Experts of a small language model: 96 SwiGLU neurons an expert, a sigmoid router.
Below are experts of layer 6 (counted from 0) of a mixture-of-experts language model. Rows are named router (the router's row for the expert), gate (a neuron's input weights, with its number), up (a neuron's input weights, with its number), down (a neuron's output weights, with its number) and show model dimensions 0-159. Each number is 128 + 24 x the weight over its row's rms, rounded and kept within 0 to 255. Numbers have three digits each.
Before each expert's rows: "gets" lists some tokens that make up at least twice as much of what it gets as of all text; "comes before" lists some tokens at least twice as common just after its tokens as in all text. This comes from a sample of Wikipedia text that the model never trained on. Tokens count by the router's weight.

# expert 28
gets: "8", "2", "5", "4", "6", "7"
comes before: " |", "5", "8", "6", "7", "4"
router:089122105135128176116128115119144162132117172132154133143123144163060172122135124161113117111149091130098149139148110128117160113137129119119122104152154134090079164112125103104089174146120164127127131170114125092120123119103145134109140147131114109156122091150099141120157082129106110129114074126160101189101184124123110105115136164129119133080096101147137120153087130074130151111125128131172146165119135110123124106122113143137137081127126102156112156158134148117167160132148106
gate0:123130131149146116146116158132143085174134129131153078110121161111084092098202121109165122157158104158088146144111141125152097130129166133122152123128197136171123096091164129137131125076112124146107146142168136112118154135137096148169122119128144092120122120144151128117131173137108114158135118095131099126128129157125124113097136153102125121124163151122088111150114155134144073115126153141140106166160123106145108163147092129155141127127196131117132139117131108131117137116190111
up0:137108153129139073091084126148168095067111141124148139126133129115110096129089116086155131092123154110137138115145153146084132121134141122138112122145128141145141118130110134154128109091155128108139153127105136130124070113123113106125088118135193178105135132104079119096173110156118175115159143134122109101154125131163138126105134146123146135135130118108110139088117152191151135124123099180107085084116120140107100171117132124150122149119105117148141130146076126135136132173083099
down0:146110139151086124130107140115124088095118085108136125152175142107131185119111134106157098150146105124108126119145154114120117134118129136145115100146110155117161129132133105112133131104171144151148126097148152140148070122124127144139167107130133174124103171126058109113108130135164164128117114143132149106141135142144148169150165137076119133161148158158118162085163143126193084106124084133161132088101141129118122154142135169152125129131094134189085119117134128140115138115154141
gate1:159140100120113125116127122081092102151143176143153161120124106115110135123195087122151094162090066119090145121150121151160132140123126113126117129091093125102092167109147083141155132161116168144119133166144094121132132107120119117196118119115152112163148145106143113114139156144145086137145140165137129102098143118119140122097111115133112142136124156109149120165108098111135116081123140136134149126125143106097167111155104109171130077113139105148126093114160179141145125103123097
up1:133134136106152103142129129135106138080156120135104122121126122135147106080134100093121097106134064130114107168142156146113122135139110115053147095141101119144121120124116151113096069095162165139135126136133151127161142108133143127116101130104155151126161151108106082129091116190112135114082074145121123130117100123095093136143108130075126167134169179126095139095129151118123148120120143124131144141088129125155138084107108149166121106136088154111085156129128123143116132113108100
down1:169149084152102126119126158178149127131125153114135106099125132128109157106177119154127111145119127121171175131131114140105144150133099117103095159092126138104115114110158078116125139153080073164132155164129156171157132105107127160125138067163105123134088167142131110138109137120115133120164127129176137134135123158150117175108132150136118168192082126110140112125133105116117131123111126132142071116116143115122131101082146148146142089100123132158131138146114101108168125138157137
gate2:151039117120114079114161132112148128112155178126156160186117123130085131145110146109147162125148146158123145098146153097125096132097138135110130121119129095138113167142085123110138125124150130129155127095153130129119187115155067143099121115142096150115130111110111128157129109092171131127119104117103109076154134153133116116129129138106121156130142136134132101161175164168154106163126116103172103162091137126135141123102097130114139127069136156144143136139117142137123095101143150
up2:099108092170125121117159154153162110102134160102148136121145113149099132153080111147140171099180108143138089136090102138139137129100134089093116115121139152121121160133100076115139074090123124113162093129141140096132117123122133127130180096182127132116142156144087149116189149130121099156172130092149155080129123142118109102116177097129129111141114128109126148152171157136168128144103169090158149126139140123157128111113101148144141124130141146143124128160159144156137111121122106
down2:158143162134070135143141079136113138155125121170125152093112125130138130124143128122122140071115129130136116148129143150123123126134110138111131134122091173099131125176125133170134124106141179129152124123094108136125134094114114105126147134112121085153131131161149151162139086150113091191108130113132142135135144128118198097101112141132134115115139115082156136165125077134098149113109092165150133115148142112123110085134101166116109099120152122095137157053151110147107121154098180
gate3:096121151165143143115147150141097134135138105140114129118095102107144148148143113156091108132145097107106133183141187165136125118110132139131120127113165143110138162148124100135130180144113123124086172125099113127109088111064162125157126097080146142149139152123124139125169152091145111144181077137163105127154123132107127152093159118126129120164138150130120067081160119133126145152113111118157136163127121123101090130144089122095115095108135104124120093097156136123133150167134093
up3:103108084122120135112157084123149116143144185158121091088124121101097126116090116095142142105123147130082110169162147137115065148150102114137112080123099111152109146124131139123098121123141121121127123161129101155144137125146086113087080135102136109118129120121134080112137099140099126095123171154058132137136092176090104129136111137135112106133116127106145108152156110133115104144118132096122098122082147117094093105130102132078148115109127135146131153142083101116164148113093108
down3:105135146168123094168143106113119113126122148095155125162121121159129152119147128125104126158137159115139107154136137208121153147140158145142158104083124121111138131099127086096170172145141090118125140110121121134130138118121121128170157153141104101128133129081113130178133133095161094141136122162143094154133148130107142142162161138118138155138146172132162094117168095148137113132111128111146160128135118082147122149174124146131081101123164113145118183143128101145165099177128178
gate4:132084162144100112137126147105145133166106135093151134149092185132128159123160113103123107123156126128107118158135090151133111097092122147143127113182094138120095154129138103106138121166121151122149181128144104121126121136135125137171132124133163087147198098153156131098094152104132147159136139137159084149126105153149108142169151126142143097125145089132097137140139139129180120120108156098117169145171134132130130157169159136187100142141147108117170138098132144140117139121139086
up4:105134118110162186147084128107087111128097110100105168127123152135129112116127150098124127156137119133127103076137146155145174106094138174108109117131165097126164165103140091132092099170129138108145095139162138158093129110167110117169153161101122093120162152128148153167141126121106116135111154127150140109107095132113068110102097144160105106137128126103138097128138111138121090133172150085147112125123131118095096104149123142097082153150103135108125141103127128113091136140129172
down4:114118138099112152140095106100163083138109115136117126124100120122107093137138135100148127174166154134108132126126122169153096130108088157122132143148112137106098164101147130153135156148125096116156119092095125115170133116211106104145107159135141115121137164148121118117116131115115130152111198143141157161128070119129166096161140146072122104115142131144119130123125102165137103131130130090129197123146132114130121099160164093101111143124145115121130139149174138141133136186153127
gate5:130144125086090131101159115144152130169126151140147102136127114124101142152136119121121047120178106092110133113144117138095154156089114130133143105146116155143084154094105144105100189099112098121145135151102103109138077124114092160130106135133108114142142128133127124149099147104179069113077135156156160156166124134096090080128099122125125122121146111149129115143143117088114126131120118097128097177147140104102119092126113139134121152131113147159095095096125156133114115139111097
up5:104116140128172131156132099098129135150070126157138159164145123128115123104132098101120140143102135148151087133102114117102058115112143147129159116147119138118123086104155137119144113113115094125125156133149192123102115150122144123115126148148151149148154100112156108150106093109110114123140109132135109130108115153139133134112119103106142142122163120129119104158128148112108113197090147146149177149130142067147152119174130095157082110158089116090199133102141145098124109085113125
down5:160126168130132154157082126108121122149166130134135128119097142148134121164148139137153189145117141123193144138104131089113155134104129167124100125119145171132084128123126082146104110159112155153134087121107087105170144104125142115155130138090121140123110109135147111109164108115155125143094102113142109096136147123179114144109143140142162153108117167136133142107094157094143106131088103136111063131145123148145087141153112144106122082085085155160145127158141090124130123135165133
gate6:160116122106102111142152151069141146172112131139118058136130138162109154134123164092140136117116088134121167100113096106106117147158084109078167122129123122160096101114140130084151180137104099135163114145112151137151172144145146106122108117129111141135153104089096133155124150147153095141159100127127171115149165166136108135180111184131126104081121127121130126126136120115129132104086135123108133128130090142133153122156106100133130121137088127140115135131116165160122100129127071
up6:125075097146144148107158130099100159160118139149097087144125104196103135156141135129101121106139091106127144112144112126103110153177118133087136114112141128142105149185134097106175069123131139128113080131152141100141114114163125141104105089156126151144115147151109081103118134154101112150129124141121162164151154095168133178144141149155164136152085130124155154099091123132131119104133143147132128106150132129155128180111127107137139120088079125129151130135112154097147150150141121
down6:161151128154105107118167120129121109122142127142149098114137149146122135112141147120089114102126148159141143141187145145142098107154115094158104123148101203130085149139141108100139160121173093108141111128104165117103120098105100132142110105099123132115160131140102099132134089138130093096132134094112162132108118158122162139112145105144098089113126157128140166136155076144176109107139162091161118118149146098146149135115142122133136156141127190158150148109163142114162072099113150
gate7:141106119143134096079148152106142107117139150097112125068142144147094114116082143079154167132111048154119139124115129111149147142156097128087127118129108114144134094102129177118095209139130135124144162156090117138140139143136110109147120096149154130153137140088130135093149159108079092092123115139171140138120122100136067102149121165109110146109117133127142141140098142134130122113127127115130160122145134125177093099152171132147148116129123092118127122136122169138119150124137146
up7:140143164168138137155122093146128141071145144142161158163123132091159119138140140139110110121117164108120118108120117150119105120108150114161121086128132154149155152130070107107153060106115088132104093104144112116100138138097155119075153128130143123109121125154160145161106143130117160144107165100119142123145081147133161146091165100126096126120132160140117122109171116178142106100116096120133107125124115126131178153097119183148130115139124144083094167142126118157108170138102116
down7:161111133144158144089087090173114097162136123118129150122121147130156078138102108124104143084143137147124108106116099117187122140110140120173072124103139148112159155109130168165114125097135162132128141141117129125129137116108113136110132130111138127161175168162130115125175158153115112125138089124179085113168105081130139076111169133142096153107133120138146120145132142111140110115089133152148143116170122144121110128115171128116097100134129132151138179085133134164098099120098148
gate8:125108164085149145147148077099160107162133102128126185131182106087131122145122128142091106121107141129133128136097103112126145075135150129147145112075131144127133121144144134118145124126113150117130152148153086154135130131150148104136168109120138121133150112103144116133135132114156113143055090141154050150187123139157105126118125150166142150173145090129162121098099134157171107108111123117120108134085120080120122130137124160108100106139171170124140146094140145127130142139121136
up8:154101132127120121107104123143106126107127138127158108125124133159126184100112134071130144109126127102133141138177125125149095138126152161142096130138146131124138155116086097096156109143176170143096148095120078139139109147144106142161137174067129133152074169116113126126165141112135179125197109141130146128117098119111128147128124141079124158084103129119106106087122097095142107141132128103155196125142140124109143164120143155124134157145152095118171100128150120106118117134126124
down8:151142127062099105206166112128096120124162105102105149136104138099133138144116145096122118123149123133135068134144111139112137134108153106123100124176161125096175122110121114097116117148078127154093131117111105145127155114129130114159150146132106110162157163131170122118130145145140123096082123153105161083115116161105136103131117117120136071095105116153134111108126068087109131090095104124123116103121113113122122097128126093143125108101147119142135110105136121185139143116140175
gate9:147108113162072097102075107142153144115125153132068146128160113097141100071200121125168106131148112086107122136130145135129166185104136154145121103126159114072066130121126108159116133150118161143132144143098125118131108121170152166108104136113107101122133120135115117101118181118134102180112180132163100136144141114117092127170158134117155146150135105126138143117148159120107107131114129135149100141124138122112127133119105090133126139135113115121126124129145093166117161111155118
up9:129152090163136122104113131130116151165129124156091131124155126090154134080145094123115143128132097122122156116154099165114125125127127154145099139144131110098127122148158142153091111118149160142167147165114125122125063132188110151115132121120106063097103141112126123078117123122134126125089178107146115136114121135083117135154164069130139160155102091147086117124153151107151087122111103098113133160184107107130136144107109127157103135122123162131110182137119150132169100115128117
down9:160132141134112130156091134135108185108136131119111142146113139105143081123154133137154139135103093164130149094102141140133123159095133154081112182131088140119125133128142094157114128150151133137141114105175114140147101160148084161150045154098140098124100086097150107102115164118117115118178141118135106140097112117136111096104125114106123120142109079128158132111118120151110145128139062116177151131132116119105142143181135143108110139127114173132144145141075147131135159139116129
gate10:101121161141106119140078141083170107149112138127121144111120172141134129120157133132072102158128179155113122121094104099150080155160156164099128128078152135081113163111105113125161143147147134129142147128113137121110139124176119099160127092096122098169138163109128091129089135117109127126118103169149101118118159130102149127130127125168145112125113132115095139133140106142111135094064136103146155161153115143107100147151116054114109112106111134120135124124111124115166119172141147
up10:133121080145110134151169109105150117104157137130131119170134150123117143213100136101106143173143179132148132141123145141115147101107126141140172096161071180137091125113113092152097114147117133103126156155139120124114145132101158141155121122154122144099130133119166149124126144136139105104101135108093123118105104115098117108146137108119147105137098115108145153106128105126060090176168136135149126126104093153101099092074127089121111135133125126129113105150165109149100106096150114
down10:135097122092128138082165081092120141190118137123119161112075121121124140091118104112113156139146130121119099111128158121151109156124073139147130138104137121125081169144126130125113109115095127095092122138135140133056134143105143109160138112153081117139160134087125141130161166153101128175107071152124121128138157149132129111120127169125138146120098137145071110141138129107118126136108106146090142130140158146112098138131101155122164134117144185137122136144066100088109143133124130
gate11:139121130114109112164143122084106065073119121121153120168154100133105129149161148151154124145118139145113098112112106138136146143114158124125156119118109146144073134174126105113110124160167089138146122135091098121160105139104109158093110134151125171131109112123144110110127127158153138160108137140119145133151164152133135095171154119096094125111163114156137133170105082142137143142113136174141111123172156150151174154160101160117127121101136104096149116106135158136079164161135078
up11:133145153116144134099170108126119117134098134100110071117110111147085160112119132161123116153124131137141176137153109151116115177119102170100097129133157134160113176127154131105091118116109065098124125121134100126120129184108100164132101149164172140120111131132110151179125142111135178134122159151124106143150133143112109134109098172117141147102100115152167179119154153118137104121128095136096121142134087136121125133118117119100090096113134135119135117116078084137149181096101109
down11:146109173158139127128101126172137140119084117150149130140130161166155106130119108110124123125109074132076124084116096149191135163088094128113117142107153134156121153124156161154110121138118116142155159116113116148094147087122103094123115112119127153145100168172135131112154121127122103131124118153118136109126107074101137134091125129170184157134118137100127120137104153109113159138126113132100070086084146136153146133121119125117151135109073150140136085139161165158168121114122109
gate12:150109150106112133135152117127133144093124142138097110121186150161156170107130145117152184144113156124159119117132131122144100133122155161151138110153129131185125168111139114113138162187158124103159140168134145156097133144114151112127146133104128102115160128130155143132155106117112127112129138085101103148089102089131123109183131119147114112152069092161143116142077111111146146143141101118107146087089091088119135124147180186138103116134084145134133144139151120157145148118149121
up12:099096122113125163142124133129077126134110080106146155061087124128167097135126129183113117184135143071131096161142120121121167106140105115110130134113140097145144125140103107135159096091111114109089129118159140140142135124143122129103138118129125152076158120133102118101133136125151181158140155125175124152126106131140157171130181114085128096118159135116125119130111135140161114078166126104126118125116170096124145159113126105118116161160100126114126102117122145140106097092081150
down12:135141112115103102142110142138169130095149163108132135127165154135073120171105157129105081137136136136131134136149110114157123131143164142145101147166098142127150130083162106124146161120148128114157090113160096104112088133134108163154099128124141095133094174132162144115125142146082127122124159080154148150088127142118165101126147115111117114125097074156118143129132119210154132071112174140117119127126113123145124144143126125119102119108125154129112143106161148163129109192119151
gate13:144099105129092141118124127081144141115105129144177110153117149152159109157141111104113143144119078151136143121117093129138137146165131123106089117170170106164113116153112165073121135140145146152162138123128174121176115161126148165111153107157094143135131112158105077131107153092141119148119095113148129101110195177126142116154124119154147124139126153123129160129156167104128093159081119119118146154140160120135112140125102112148120116103141082147128088105165164105131123129173134
up13:129124089157156107124176172157154133135179161133146139109146115096136161085072134107191117125138112132157107148097124103148099103124128147173134128121116150132150146083148103133134128118136123133116132124127115099069132104149121122137132142094114117135139101100153157133138160115116095146093171135118111140106110121135098094140126089127115175096159133089148127148195113131137137110087128105132126115138127119090154135101146110107092105159107155178125191146113129127130103095106122
down13:126119109119133121157113165147129178182137081074118122128103114108122139124128122131132124105126135126160173128131109137121105116162074091126115120084152155124142106116132129106145175138100140142156160062113115122117129141139104131105149108072141138126114133118134189087133138109172176170084123134141129094147150112098138129123132118168125152091097127126124139147155166120140122172106095152171100159122133137119129123144167165146146096118142135150158087125111085106136129114107154
gate14:136130134181187145139134132152166133115163107097126149130150092118156153147079179123115167098125153123130114107138118161112125113113162110162089142170118120148194127123172131068144106130157153138136113162124127137117120113140111114122107154119118128103123183115135136085164136149131113133129143084130130157126089119137094084150062098128107131119109152151129147128064099156154159145123112126106147116133117130160093162142110156127094117149139154149131148152145130141130124151127134
up14:090125156127099129138127176121136149092114110110149120145160087129158141120135169153131098145112135151130117115107109114155086130110117148051133142051114124105119135150098071144171144151127108089169105113142141137145081140158177149097123110145140169174136129135134165118127142153129146132159123142132146099091114086088122136143158153114128135117144107142110075149148117141148135140121123125137099154113157110126166139143157116096160115128146143116146166148101124142105144116153087
down14:198128181108105124138138145116124129166120115149122108195130139115156110139102150157156139158121158111088134110120136085156131072140127145108149118128132100152168119112145146119155108121119118151108117111131100091116151092103141124138154137140128125118174137152145158123125114163130154154115170104137106155149106087158131120125069142118137107088167148121070151115092165162138099123142114115120157125106144137083135114167141116112122185115118099125132148087087116144145132131113156
gate15:150094118106151114131159145135148116080142107175145128106119104123125162089099082151146098132110118137163139090182134137137144140127139145119125130130131139143106146160134132181145133149148142123141147153111077101108133105130099129164159096138145068138118103124118175048140105125120127172153131118115165155162153150094085138124145156086116120153142165166130124093106145147144141151163119124156145151166162148149115106116136117117117128108132112164140152102127112131166087123109115
up15:109110134073132107115141138130179103102161135097134161122099107126158101114153109112152122140125118153105149082108116135115101187123176141124159107122112121121135170108127114117138074117157148093115122167140104165148125092181109075150148102174120105127102130127142163109099145127088104163101136095119063136138110138111093132134119117080112088124139095142117127103136119119149131135160144147148121123137153139127128132135125144107119184095099158103138167107095133156141115138133102
down15:136108115129095107141148162128141124124099106120157112127163133114143119134102144146146079164100130146150125129128133157106105109121105139106132132160097082124129121133131154149139097150119105101148120096061131076106113118141150118117122173152076130077102079111128166129140105131108156121118154124161115155141116093128121141127154141149150157114133127076180120151166141164115187111123106140141175120122146145130146102155142177110146116102127084109107151149135165146106140180127167
gate16:152146114153135140147123165127123111117126108097154096127124133154129127145069162144117124074165133133176157143143093090149155112128169129170113146150132136138160101161097138111126126137130119112116140101123162108145154132140156092057096098131150106119104083117122100085134134094134072126152098128167139114102110115127109105103129133134136135085144156122149133178068152103107128108141140121137139114121134115109182105147142129139090123107132120105128120143109167093121115070162121
up16:073111164160117129164154141146142137146114118123153126120108155166151146125144120135093120081131134105131127158116121107077116121132095150120119113159145113109132182092082111116110139130127134095122139133163129095142165109126113147103123121136139093168117101126130134114133146081117114138129094160159149158104135108140102104132115138149095150117101104135160080119099119100148129117083113102140156179150146111175120118116153157182134099131150084112117076082133155087127130127113069
down16:108143125167128146132127118153141134133111147118172146129137147127132137154112131116125121110176099105132109129164106138107129131101111132161101119154154140111090169096139154111083128126127153133131132138107148098157153162116131118117143115142160083186133109138103148111135117114140094107143073147156129109143136114089147085139175171136116141089121105145136078164081134099146156136124145132098165144096130102136160093143142097140105111096170101169126148175157170124129170111074123
gate17:081136114099091134135125098122145126126137129103134137145102114122139126121152093108111159121156141093098168106151100107154103128108185143148135152092123099165138127109101099086155122106114110158144138106148174131140130117128142147118069166152142110188147116149098114078085115142123119122099106136149129107109112133111096127147108157114109121101078129132111163111114104106140094101135146178116134147097113175108120159160120101107105124116165090130093155121101111103168143106163101
up17:098164101124104148147128097138143141167118134146143157129145109146127083147089130147157115120112124179155127121075164139124150113134134102132125104072166160173122107130118118113134139116110131141160183127124150128140089132140142126138145157187121144112132146146148138178098151124161144121097168160164120166119120117140158128160172139128130144164120145140117129144137117154173182112110121117122148118127097132085132082111093118154119155167109100147088140145134173152116120128127073
down17:121116162133125105126141103185090117126143110129127125099140131070095133135142140136152144149069157103132086124179143136091169148119071130139181129119172156113152126110116139165110081176120131173105132131114146131123113144135143140121114082090113167101113178148127118159154129110160121116166105126074114136107121106107159098124129137171103114108120111095129091137151162160132112149115126118123147116134113131129147135097117134116111121170101144092140093122148110128132112138108174
gate18:116143143097126152098121097114115121111175117139093129132146134092097146099120119072167109141167098111117185179128183191122074116121118130133102082140120103119110158143117079126105164072155118133106119134138131117133123103087124160103133124135083125169123128086117113167140111122120148177115128116117079124164121148070095126157139121155121175124129132127147120093152130091154154136133127149125109146107116130101158154147106122101122127110134107139096126132136141129139108134133126
up18:134117157145112129106147098113196086079123125096140152146144145097108117070131133100102162139137085159126128124115166139168111148104144138139115108127122098199111144176126114123137137116170176142087113123172107112128099117114130131117122151134136105140115109100113113138117143075091113120129114152141156105127113151108136125105095108140115114134090160118160134091152104164133149150130143153162132116101101121135110151096127194143156136073134149142074118125129126122126153119138153
down18:158143107128124132124077103089119111118099118117120093149125087079124120137111126156106140103124176140076179159133116141139098111146151153095103160176118086149092146111127132119119120107108149108101101082178125122100133114086128108101128123160140153145145109136131098154150139095146135122147134092057124148121122130130115097132097117131125145170132121105161135108118085136125118149148122134150161104158092112123145103140127152116135103092109133114144128154055092154128129155149092
gate19:121161103115129172150110120127105099115121125106142132112108095149130157161139149133087107064136127132145084143147124132156197094127172092173143141151123149109119160102084101070123133116120145111128136098107116089144138103147092105062137116144119085165165108141134091126129128091086117122147116116128124102120120117155107096173101142159144127117112129138122129141154121142091132159121115111158090142094162140116119151096135121177120139138134120144082133115142154127104130109163149
up19:132109102149109124136131121090125103114073142098160113119128101166129143153147131105117097104136129137114073149152110160132178103093126089136135148129096137130115140122113136056108130082155170158140136122108110076139166109157113129113115135130123089131153148135135102150149146121112124131154114123159159050097118180098152129149154103156126146142115116110103134133107135131143138137151088160141105138100108165173093152093121135137093140128148103160089118134148114111110151090148125
down19:106141132115143113083149128126125123112143110127097127129132114104161131130169114093133114116155110096106120162107116116119081125143128178089146113119159165084108092106116095188128141127139137103087189112104140149167113098105161186133158136089139136099130095134137115116143081164157150141104119108140122096100127111101146151152094154137126109125118171118083162126147170117131116114161132137119107086112137122120142154166077129086139109119118127103118127103092141112132131180138132
gate20:099176113155141144123106142104113150140105146141129108193135141122107145140103127131131130165120128108194170136110122114121144156151100120117163132127150134134133110112104125124140146131108127123166117145134133152145132153151171141080120107144116089143160114142141120132157128183153165105108144130114109178121112145136099128165116172125146111155111105158184129129089110115114142154186104111134144165093094126139110136095162136171189082131101108145122140139107126088127159148127080
up20:082110126140106075140102158127101141148055107151106062171137127167133117124093091127132160126124143107118173115106141109125115135167153093123154149142157128141134143169087138115152131120128132136153123102145116128166116129110143158120156110089144103117128160141127114178113120131127160082100127125147173143168087123120107121142120165160178118152130103148162132120139100112103174128111122118112137149142122112111084149092171154135129117111172125119148128115118110150102122117080119
down20:120096140124175094108155111173132162128155099090145127156140096117138170101145128105130119159094162135109109110175154146124112143104119113084111077108125130092171112085097142099125115123102136166106072166146098122110134162126136121146157151125101116151107106123168120136153145127084094129152103137154087133115146122141129160105093136145136144121139124089132101094134129151174134095110123119140159126132107135094174162121133139142133100184112128107100093116174100113144140129124117
gate21:151187178140107101099104120114147115089110151104096083145155139122136141105180109106115138089112130153147124161141091109132164153134101141140141110128100145127105178130093135133108157123113119112135180142146115129114129147110148176106113100144089131192100086155165105126144114143149126131151111158108108139161151103092091135162140103125135133116142112111100133140106153144122121169107107120129124111101076127134145135124126076178159122117107089122110146144112141166114124150169119
up21:180089084139148104121134107123124121147140122143159110120072091125109122123116154111117168168076132095086105094118118102138137133138124121111122125117128134147077114137115143136146114116095117126113133137121103133094057092129131119102156130152134108147154152132115134153125123145097143121094159109152125185130122154128153135148099102148167138139134135165119155142065136130122170164133095138158086193124173123136129100123136105135115138116154132058117144105169138130117134143095127
down21:124112179088150125163113122118134108173111120115136127168097122143149149178129136128085111143129185098196102134105135131145153154152140137105124117100130176170109139136133126178147126144134151137156113133111136119106108154113181062154102116176119126128111143131109110146082097103142097120150113127177142145146134143103153093116119129119134125127115130151112124116087127140097093095126092102122064129096085133132120125109168130110126116120136122159132106146095116120081131123111113
gate22:147117129107134115114132111107135122063133131086130127128158095159078081103116160129158151106105113154095161140122127092082137121080117142109144121143141110121129159118098160164080125136169102094131125150088122105110110144117151129154141147137155076143136128148133136130092119103154154133096142131120132120116146094091129098107147114115137097114142146122112127146086118113130178144115162145126159117159133132112101136101075095135132045108139107129078111086137137135121154125113090
up22:103094113151114156162128114127167117115124121188142146152136172131157113151155097141140120138077103062139147119124109129174135139089159129142149155114167103127117148143086124143101089131107165108104144129133104110098146110074129144138176145106159195155128117108139147099095121125113137106132116112117146120101112122111095096171186143146132157145136119133105109082135119159100116149135144125119100080170171135133128162127128110128116150097119117143140136111134105154133104146105143
down22:123159168137124138165189121099133124126110114129094114154158141131136129091093080187095110135145129129129155139130101128119094155140124177113125157139124067152104119135111115161084141151149128155114166075174133108160113125127111107111119164100089144135103110131110125121084153147089096118119097065171106093127127121117113122168124150083137113124103135131126108104110112112133116129090108108134133131109091096152164156123130136130100127122127127104131133100126122144125094125186150
gate23:121145118118159106165130096100189108104107159108199142154145118096112154085112195115124136138149129127119093130127155139149115114120096127160131139102136148178159136145089128095136134112145133121122093150153119145141124100153161162128087118157144120099097151116151127143115163155145118118145117102129151101128101158129139128088132094127113111128127130140080149104114139117156136122132132154150079141143093115137116175101119137109095135119140149071088143180113152169100108157109109
up23:156100173151096111094115126121099125123121101148069095128110128145137104142125116117131159126129102118144107187140112127138135117163131154124128111113166132116159109144136148147156109112150107158157143060138124157168152136142146079121154156136135138143166115147092076089113129153128155142105152113135124100130139141113136104160110156120142119108126110115120165114127114161141119108137147153135159086111148134125116116160157140108123155075124133128166141085171078060123185106129137
down23:129104125160151162148110140084119098134099108120144138143145125092187068125108119131170155126110101108162082098163171128137099125099117128144138124118137101165137177137154123138095154121134155136132127102122102129135133146146130095147108088110130145125127130166130104104119182190121139107098102137132129143167094105122139119123128098074119124140143182150146113106126149156130105139141085116156134131155128154127129134098118120095137176134063087126121107127165120130085121093125122
gate24:111116095094131060154127146104126153064125100130089168081131149138128106134159143149139105100137136124118093158135111097126167168137107103103162123154097150122161130125116139123129133130096122132175098084146150113129146129114122177147150116164106110164113105102147123101120148108155164154134129124137161145053109122128142130111131114140100126130155130158124105124109123115155141100117127133098147186157149120150162140136112092127155166157134079109107136102148146107098114084113128
up24:130110143153145144136108158140172126101112097110120119124152145136147109142089123098119128139148140128148167133120134096117118137157088109102105161114146126136100129151102112123086128131146131149113096163122140145085144110147098098126127099097105078130117076102165136112139112144148144164185129158136112155160113111173097080088111140141080101139136113116201152154105129153160125162100125162101115140128142123123099161127151114112184116125123110090141148120072135093113137113130097
down24:118131156139148103149132131108075140098128085134135148177115086141073127090104160124078149148111104128125172094154122089137137144125091128137118134096134133170140134112158108132124156112116138168129143133115168140117108148151114104163126150130118107115126115085193147121148111116129158107127121133148133139105144117162087122126145114139110126106125112099162095168128140140138112124106188165107145148113105107092179129155122163150108137088150113109118094150166157138105183158143146
gate25:094125149134155129146136142123124125166094113128100147159136132142131097133166170123147145127126110178153099104151151117149172145156116085153122128107154127111108130190118108133154105140158106130151205114129109127137124126131100123147139137148069169134133135127140122133130152149102130127110097128129113142149121099105158098136119108086117151119094117116130146149103113113080144129095212180181132115140142112116134121133152112109064156133106120136145144139144116163090121134111174
up25:095145141096130135155163159114150103122123096127101146179155150127103123168145124137113122142136137197110135121189143107114155173126136087174128090131117122114118135098105139116127122118118144128176110110116088122144123121133137129125148137168096135172134122105109163134139164104124138148120104160147146126118103141092134102151125138149122127128118122104118146117126084110114153099079197171151159091124146129135158130177153136113091137132116130142131134145140097132053135175161135
down25:111146123123080123129188105132068111157112144096133093126098128139141132159145127176116097125108147147154111133100113108154129116107130127128104132082102156137126077133139147174118125122161126186127090144085166122103126146163143133177135113136154102120130116152144112129120113096117138119151103090125101124126113155203121122144114110123131095161127130138140103115094132119161126129122154112164129100120097133133140098114161138096093119069156111175114112155145089173158128116137137
gate26:090162168150126142132117143106153161158108134122155128156150147143115111141082179082133119113148120108150093152103086124120154111147137111120109062078177131125134148201157150157147123114141106102111137133113139126129134163112161117128163140132139118154139126144173142102136146165136140137127085116109106138100103110117118125113119135108127147116131140129100097124139112100103094115189182093134146136167133118097143146142129148144103116162118079126143117151108110136057116145129122
up26:112154127127144134099102173186123132157129164138098115138117132116180117183120167158120115135134168099125099079118111175126072140158105126107075167123101100128116153119125090132094139118166138116123131123090125140135161139144094132150108081113194148131174141126113146114093129090116128116129116142106128130096084151140118191127140142127133158160110141162128131127155131122133148118089138140083107147150146120142137122141102137104123170137103132124156146136127123078131141119152116
down26:120130122103116124143162135124117190112138099141121129141120139095134121102109150128120134200151094126110156139133117128093092120184128197099154090128143145126154134135161161131135106125149113127154130093162101105128097113117117118172111137158172094107110098139141113089099139142142154110123140112091123160143121086084097123082143126135109088124109118116156187108148099142095081140131116122162126157123162097125162100123134122143104074141158123128093114137098127137144125113119133
gate27:111123130115082118141194133098133111135132097097138158127150106096120168124144118121168104098077119103126122124126122138135098143170163139164137151151167107131095114130104148140137127116157150138130088155113142117125167115130124133163075134130134141147097122134114093151138134162120138098132073094137100113117138117124186113117107134142173142119106157165118101106113128071137117116154127121123097140160140090133111131113111121127175149088128060131107078083104143133144149127152094
up27:129120145140119144127166093123163150138084125099136106139125181122115127070141199163109155138148158143156116130163135105124123115119160074108099139144118083142135136155086150139090133127122139125113126141091046164143137138127122176168085113146135114135135160143130124110126150143158106168132159148132109163112134085130160154184140097117115119138102128144136124162090151112095129121157157110111130137162126125073151157100157113134109130123136121101138141148126126120116137097122131
down27:114144193121122149108154117133136105108173168110111092120173136132153118117090077151154131163108067121135117134160123085105154144115138174118128132135084167138128122136099097086143095162105101186117174114089123117106109143141168113109089122172120129137174119152123118139118127115159122150120158135119097134111099141130111143084127135153173129103134159154163115138127109141130121118135110105104080098131133091109171120120162112092148117127121123147138158127110146109124140108108126
gate28:131138149158192117155151136121118127097143125116132135134139118156117131161142174136141145134087155095101136095125139123139132108137101136104130190053105106124111137144112124128103134073137138116129164123138106105168133091117129108146115112102130172090143105143117118158100131099156097108126104149125108087151108144143115140095133111128179135170143132138151180091184139138141104174141130151109136088154138086119130138094146126084111165111128128112113138141139087124095170124122152
up28:128140124130163111143110158098154164101186132087160118116128088150145141126134111162117150173118109108107152078137138095141104115150113120130099138091095175128086151156142107135105118091105126178101132150125111107139191104143133122135111136140140142137124141129107147154147119097103075124165064167138085149156111149141135113156127142154123132128141142168137128141122111149117171101099162124109130105139121094133159121152146146127156128117107105112098122150092107107139108102192123
down28:118137098173109149145117124139103112101130177098155193112132155115093137146131130207075124151160094144118124089135127159129161114152093091087118131111157129144119122150100152107109081128151145134118119145122120123106140093153144103130117128095140124146119138111138154096125134137151078081131157105074102161139158143128136128171139133085110070130159134158148151120073108123161153106110134122090144137133146167154105120138126116127119120103135137141146145150122136123089099133130124